Experts of a small language model.
Size: 14 layers, width 192, vocabulary 2048.
Experts: 240 SwiGLU neurons an expert, 1 pick a token, a softmax router.
Training: a variant of Adam for the experts, 349M tokens, 2842 steps.
Below are experts of layer 7 (counted from 0) of a mixture-of-experts language model. Rows are named router (the router's row for the expert), gate (a neuron's input weights, with its number), up (a neuron's input weights, with its number) and show model dimensions 0-191. Each number is 50 + 10 x the weight over its row's rms, rounded and kept within 0 to 99.
Before each expert's rows: "comes after" lists some tokens at least twice as common just before its tokens as in all text. This comes from a sample of Wikipedia text that the model never trained on. Tokens count by the router's weight.

# expert 18
comes after: " T", " t", " J", " H", " K", " Y"
router:62 63 58 50 34 52 42 45 56 55 58 66 63 67 47 63 57 58 42 33 51 53 34 41 53 52 54 43 44 50 54 41 46 46 56 57 49 62 47 39 39 47 51 55 54 43 49 58 55 39 37 60 45 62 43 60 48 52 50 44 47 30 28 55 36 38 43 61 47 40 55 38 55 49 35 45 61 57 37 57 54 65 54 49 55 42 50 41 59 73 50 50 40 37 65 27 36 48 54 60 46 69 41 36 60 43 31 42 53 40 47 57 57 59 51 60 66 53 42 41 41 46 53 36 43 65 47 51 59 55 39 47 56 40 54 27 43 43 54 60 54 40 50 58 56 43 44 43 62 64 59 49 49 45 67 42 52 49 36 24 44 67 59 61 27 59 32 47 36 33 27 25 51 43 46 49 48 64 44 52 64 40 53 38 59 47 65 57 58 41 48 47
gate0:51 55 46 61 28 37 47 69 54 60 58 69 46 60 49 37 59 44 59 56 55 56 56 48 46 64 43 45 60 24 56 53 60 28 55 55 53 51 40 51 43 56 37 41 37 48 53 42 49 64 32 48 43 54 47 60 63 35 51 52 39 31 35 61 47 56 31 40 47 47 45 41 59 51 60 59 59 43 36 58 47 69 43 51 49 42 43 55 42 56 57 58 47 51 55 29 58 41 53 58 37 52 45 32 51 41 47 47 65 61 58 54 39 63 45 51 52 28 53 60 56 57 40 65 38 52 42 64 40 41 64 59 48 57 41 52 61 35 53 55 45 59 56 79 41 65 61 49 71 42 59 35 42 40 54 55 33 48 42 61 43 61 58 43 62 68 35 63 54 57 44 49 63 53 55 48 36 44 40 49 59 42 56 54 46 47 25 52 50 39 63 55
up0:59 73 62 49 58 56 46 45 32 32 42 47 49 55 29 51 48 41 64 54 43 43 49 47 52 57 56 46 65 56 63 45 45 57 44 45 64 50 53 40 38 34 58 42 56 43 61 58 37 46 41 57 51 42 34 42 38 66 36 52 56 54 31 53 37 57 59 76 51 55 68 52 39 50 53 49 42 48 62 25 55 57 48 56 56 72 46 38 53 49 41 35 72 59 76 41 39 43 39 44 37 36 65 57 53 39 44 55 50 49 53 57 66 48 79 48 45 48 32 63 35 50 56 53 47 43 52 46 60 39 38 61 39 62 46 39 40 60 50 55 54 49 41 42 54 56 54 38 49 67 55 55 42 55 60 52 16 53 63 51 61 49 60 62 49 46 44 49 44 50 43 54 48 37 43 29 48 50 42 46 47 44 47 53 42 53 54 53 36 53 47 67
gate1:46 51 58 43 43 51 57 50 60 69 64 70 40 40 50 50 54 56 44 36 60 67 58 39 48 60 46 39 43 46 45 42 63 54 52 52 49 61 52 40 41 50 51 61 61 57 41 53 41 56 57 54 50 44 73 67 48 35 50 61 60 73 45 44 62 51 53 49 54 48 56 55 56 50 43 53 43 57 51 72 52 54 29 44 47 50 48 61 74 64 53 56 63 46 59 39 59 48 44 55 51 73 29 42 54 46 53 42 33 55 51 37 65 50 53 66 48 33 31 29 47 46 58 33 51 35 37 38 44 44 55 55 51 46 46 30 46 51 66 40 62 49 52 56 55 45 19 52 50 53 31 38 50 32 32 66 30 47 48 50 39 54 39 69 45 47 49 48 43 59 31 64 46 38 44 35 47 43 62 48 66 54 48 53 53 57 57 61 49 51 48 47
up1:48 69 53 59 40 49 46 49 36 52 41 67 52 45 75 54 50 56 59 53 30 57 46 51 49 49 56 64 39 39 43 62 49 47 48 38 47 56 36 48 50 59 27 62 73 47 47 53 34 41 55 39 33 75 60 58 51 55 55 66 38 53 43 50 48 52 42 38 49 43 57 46 59 50 53 62 46 42 54 46 74 55 34 58 55 52 41 39 54 47 36 47 44 41 44 58 52 47 60 61 28 43 40 49 46 61 61 52 49 38 58 48 45 54 45 35 54 63 43 59 49 49 58 42 49 52 58 53 32 58 49 35 71 45 44 42 57 50 63 38 36 51 41 38 68 48 45 35 45 38 42 40 41 50 52 36 34 45 73 68 61 49 54 46 73 50 28 46 55 64 63 36 55 43 49 45 37 51 64 52 39 64 59 62 69 40 43 35 52 48 51 49
gate2:50 49 47 56 38 73 38 63 64 54 57 58 38 62 38 45 43 20 49 38 43 58 38 42 46 55 53 44 42 41 56 55 28 47 52 46 38 52 68 60 50 51 49 49 53 50 32 46 47 59 59 64 41 49 48 46 55 44 47 64 47 50 49 52 36 58 35 54 54 35 47 60 42 50 73 54 65 40 43 45 51 40 45 50 64 56 59 44 49 60 56 56 53 35 37 50 68 52 45 55 61 39 39 58 59 49 41 32 49 50 52 55 24 53 43 43 42 39 48 39 37 46 53 45 69 46 50 61 61 58 40 59 41 50 36 60 66 38 52 57 36 55 41 48 59 66 54 66 52 40 37 50 53 73 57 37 45 59 52 51 61 45 46 53 55 43 63 46 41 36 32 40 58 45 52 58 46 41 45 45 40 55 51 40 75 37 85 71 52 53 55 44
up2:62 45 41 59 47 49 61 36 39 58 48 38 49 73 45 50 67 63 38 49 54 35 47 39 55 37 44 41 34 69 48 35 62 37 50 40 33 43 41 49 32 62 56 65 44 49 43 47 60 45 46 47 52 47 46 48 47 42 64 41 52 54 54 58 47 53 33 53 60 41 51 63 51 59 55 64 47 43 50 67 62 44 40 30 48 51 58 40 54 70 44 47 35 74 38 50 50 51 50 61 35 43 51 63 26 43 56 50 49 63 52 52 45 49 60 35 49 63 50 63 57 59 37 38 70 49 48 32 47 57 44 58 48 52 34 70 54 65 64 54 42 51 45 46 37 39 41 59 70 69 57 57 38 49 61 62 38 37 57 63 58 49 61 63 46 51 63 53 56 57 50 40 57 59 58 47 44 64 35 38 53 47 64 51 51 59 57 22 52 48 44 45
gate3:50 49 57 68 63 55 45 65 50 55 36 36 35 46 53 56 57 57 56 64 44 50 36 61 55 73 48 38 67 35 27 54 51 39 71 54 53 58 35 47 42 45 35 45 62 50 50 51 44 64 48 70 47 63 53 46 52 46 65 52 81 49 49 57 46 46 57 48 35 46 51 47 49 52 37 58 68 53 34 50 52 52 43 41 44 52 58 65 45 42 51 48 58 38 33 77 48 37 55 40 50 42 61 55 71 49 55 58 60 53 54 38 54 50 55 69 38 49 55 44 45 58 51 53 63 56 35 48 61 46 57 37 38 20 60 38 49 45 37 56 31 55 47 52 54 50 40 31 43 41 43 45 43 40 57 55 54 37 29 49 61 62 45 46 49 53 47 50 63 46 48 48 69 36 36 45 55 58 44 47 52 52 58 59 42 56 70 70 57 43 56 55
up3:42 42 49 29 38 42 54 63 49 47 47 43 49 36 74 61 55 44 55 32 48 49 69 74 42 58 52 57 56 52 43 37 34 45 46 56 54 64 47 54 29 47 46 49 65 50 51 61 63 37 31 56 39 44 49 51 37 42 56 52 31 43 38 52 57 51 52 54 45 62 53 42 55 41 44 47 42 64 72 45 50 37 64 42 49 45 59 51 46 63 46 44 40 49 53 54 65 47 37 37 56 50 50 61 65 43 44 51 71 61 76 45 38 40 28 51 55 61 49 51 24 34 44 35 62 51 48 58 62 51 59 63 48 70 26 56 43 56 49 43 38 45 66 44 56 64 45 55 54 60 61 69 52 50 47 61 62 42 44 48 56 58 58 51 62 43 56 54 52 42 33 54 48 56 35 47 47 44 46 56 59 36 39 53 47 57 66 61 54 34 48 62
gate4:52 64 51 58 46 50 50 35 34 50 47 41 38 80 47 63 62 44 59 65 57 52 45 50 61 42 56 65 44 49 67 45 58 65 53 64 39 52 61 45 53 50 52 56 68 48 48 75 62 59 51 30 35 51 45 53 35 25 57 45 69 33 46 61 45 59 57 58 46 53 58 52 39 61 35 37 37 49 46 36 40 33 43 51 61 64 48 43 62 43 58 41 55 52 30 44 51 39 44 68 59 45 61 49 54 37 40 55 38 48 44 52 49 58 42 65 42 56 62 45 67 43 59 47 44 51 49 38 55 47 47 45 34 54 55 45 36 46 41 61 59 40 43 37 46 39 68 65 34 39 34 37 57 62 64 69 61 52 42 57 47 60 41 41 50 49 53 47 39 50 57 43 52 39 51 53 39 48 55 42 49 34 51 29 31 56 42 57 59 41 58 35
up4:64 38 58 45 53 49 50 59 44 28 26 43 60 61 48 58 42 29 44 65 51 50 61 60 51 58 42 32 38 33 53 50 51 45 47 52 50 60 60 46 62 44 35 46 46 42 38 37 35 71 63 74 45 55 27 51 56 49 50 40 41 57 65 54 59 66 42 45 46 41 54 62 39 38 48 50 46 63 47 40 47 69 32 51 57 61 57 55 55 33 37 65 42 67 48 48 31 50 51 39 46 56 40 48 62 39 52 47 55 33 48 52 54 56 49 52 51 57 51 51 51 47 60 29 57 56 47 62 68 44 35 48 49 68 58 43 40 45 48 57 48 63 49 54 52 52 31 46 47 53 29 52 37 42 47 59 61 42 38 46 60 36 53 54 49 40 42 45 37 64 58 41 47 54 57 55 61 55 52 44 52 35 45 75 53 38 33 31 57 45 44 72
gate5:46 42 38 51 46 54 32 45 60 53 38 45 46 56 41 57 43 68 51 41 35 75 49 51 62 61 38 50 43 68 51 49 51 45 32 44 52 69 43 33 55 51 53 71 55 47 53 47 65 19 49 48 46 37 27 43 53 50 42 62 76 49 46 65 41 54 56 51 50 51 41 66 58 64 52 33 56 37 66 45 64 45 47 49 55 59 60 48 41 45 52 55 57 54 29 36 59 59 52 38 41 50 46 46 44 55 45 56 50 43 51 53 50 39 64 54 52 43 63 28 45 62 68 37 44 56 43 42 59 60 38 29 25 47 45 36 32 46 49 40 51 71 34 43 62 38 51 52 40 55 75 50 41 45 39 59 52 55 54 68 51 52 45 49 50 44 52 50 42 36 55 44 57 49 60 56 52 51 37 50 49 43 37 58 49 53 51 42 62 60 50 37
up5:47 41 45 39 61 66 55 38 47 30 27 47 58 39 44 47 35 40 63 42 47 46 57 63 56 50 47 51 41 48 53 58 60 49 64 46 63 45 40 57 51 54 52 32 40 45 52 26 64 31 52 43 46 33 51 63 54 48 58 59 53 73 34 66 51 47 52 51 56 52 57 59 42 54 40 45 36 48 50 58 37 16 57 59 36 57 63 53 48 75 58 50 53 47 56 68 54 61 50 59 46 44 66 44 45 52 45 48 42 58 61 53 53 57 52 46 53 43 63 67 40 59 47 39 49 52 63 37 38 40 28 59 37 38 48 43 47 54 47 62 47 48 59 69 59 52 57 42 51 30 51 50 42 69 31 57 47 56 51 44 43 55 57 53 35 54 53 56 49 61 47 62 65 60 51 50 49 36 41 64 53 47 48 42 48 26 47 50 33 50 73 36
gate6:66 44 56 49 45 47 58 56 36 44 61 23 34 34 64 48 59 50 45 44 46 59 56 58 55 78 53 40 50 40 36 39 60 38 50 39 56 65 51 56 55 49 43 50 62 52 63 25 47 58 68 67 47 65 50 54 48 53 52 60 52 41 65 42 49 32 39 51 50 56 55 46 60 34 58 56 51 54 64 55 58 56 25 43 49 32 59 47 40 70 55 49 54 49 46 52 55 45 54 46 42 50 49 46 54 41 64 64 57 44 65 67 44 55 35 65 70 50 57 53 46 54 43 39 51 50 47 59 60 38 71 35 37 43 54 46 38 43 51 58 49 54 56 52 51 38 49 53 60 33 69 43 46 43 40 37 42 58 58 38 54 69 68 36 57 46 41 71 33 64 46 49 61 52 51 48 57 53 31 42 49 44 53 53 59 52 31 69 47 45 53 59
up6:39 29 39 36 43 44 50 47 69 39 44 52 60 51 50 51 44 66 46 59 46 53 62 57 47 57 55 32 29 42 53 44 60 42 51 40 45 50 39 73 63 62 59 58 39 25 51 56 47 51 51 65 55 52 47 48 56 61 60 42 50 50 60 45 65 33 35 56 54 54 47 75 49 41 48 39 42 40 28 67 58 52 70 42 34 51 50 50 60 28 54 41 57 37 41 50 30 46 59 57 46 50 47 55 41 57 49 41 56 77 50 52 41 64 47 59 54 52 48 67 57 60 39 41 57 46 50 41 68 61 45 51 42 44 65 48 56 53 43 58 79 66 51 45 51 58 58 52 48 39 58 41 43 63 42 45 44 60 47 56 37 56 46 32 39 36 40 41 40 51 51 48 32 54 54 59 62 34 57 60 66 31 46 51 58 60 53 53 59 49 53 44
gate7:52 50 38 38 61 49 50 38 42 56 44 61 56 54 55 52 56 52 40 43 51 47 51 62 61 56 44 51 50 61 62 59 47 44 41 19 60 66 23 60 58 58 56 45 66 60 66 54 44 45 45 57 53 59 60 61 50 38 54 45 49 57 49 36 45 52 45 59 46 54 49 49 37 50 61 59 31 59 69 59 54 54 50 54 51 44 56 46 58 24 58 35 46 27 61 46 38 67 54 70 24 56 33 44 47 54 56 37 41 47 62 57 34 59 46 66 50 36 41 53 37 40 58 47 43 36 52 56 64 30 57 32 54 70 47 42 35 53 49 42 46 55 47 64 43 61 52 31 50 38 36 45 69 38 49 55 51 40 54 57 70 54 36 44 59 41 46 51 65 48 39 42 60 43 53 54 53 60 49 66 54 44 50 56 75 49 50 64 54 48 49 58
up7:42 56 51 55 40 34 64 51 20 65 69 36 45 54 45 45 26 63 46 61 47 47 52 54 46 44 33 46 60 51 43 57 43 46 61 42 51 47 49 42 70 55 57 62 52 50 58 52 29 31 55 64 52 58 62 69 55 43 67 47 49 47 66 44 57 57 43 57 41 41 58 58 45 30 33 58 39 59 59 49 52 52 41 55 46 52 62 45 70 43 53 62 25 47 43 34 39 44 52 63 56 57 47 61 49 65 53 41 58 39 36 44 45 63 54 62 57 52 38 66 40 71 46 44 43 56 44 51 68 48 48 54 35 52 45 56 50 62 60 48 49 57 35 53 43 46 47 43 36 67 41 48 50 43 52 50 52 45 64 47 46 44 45 37 45 38 50 38 50 47 43 37 51 57 49 54 70 41 27 63 39 47 37 53 77 62 46 58 51 46 52 65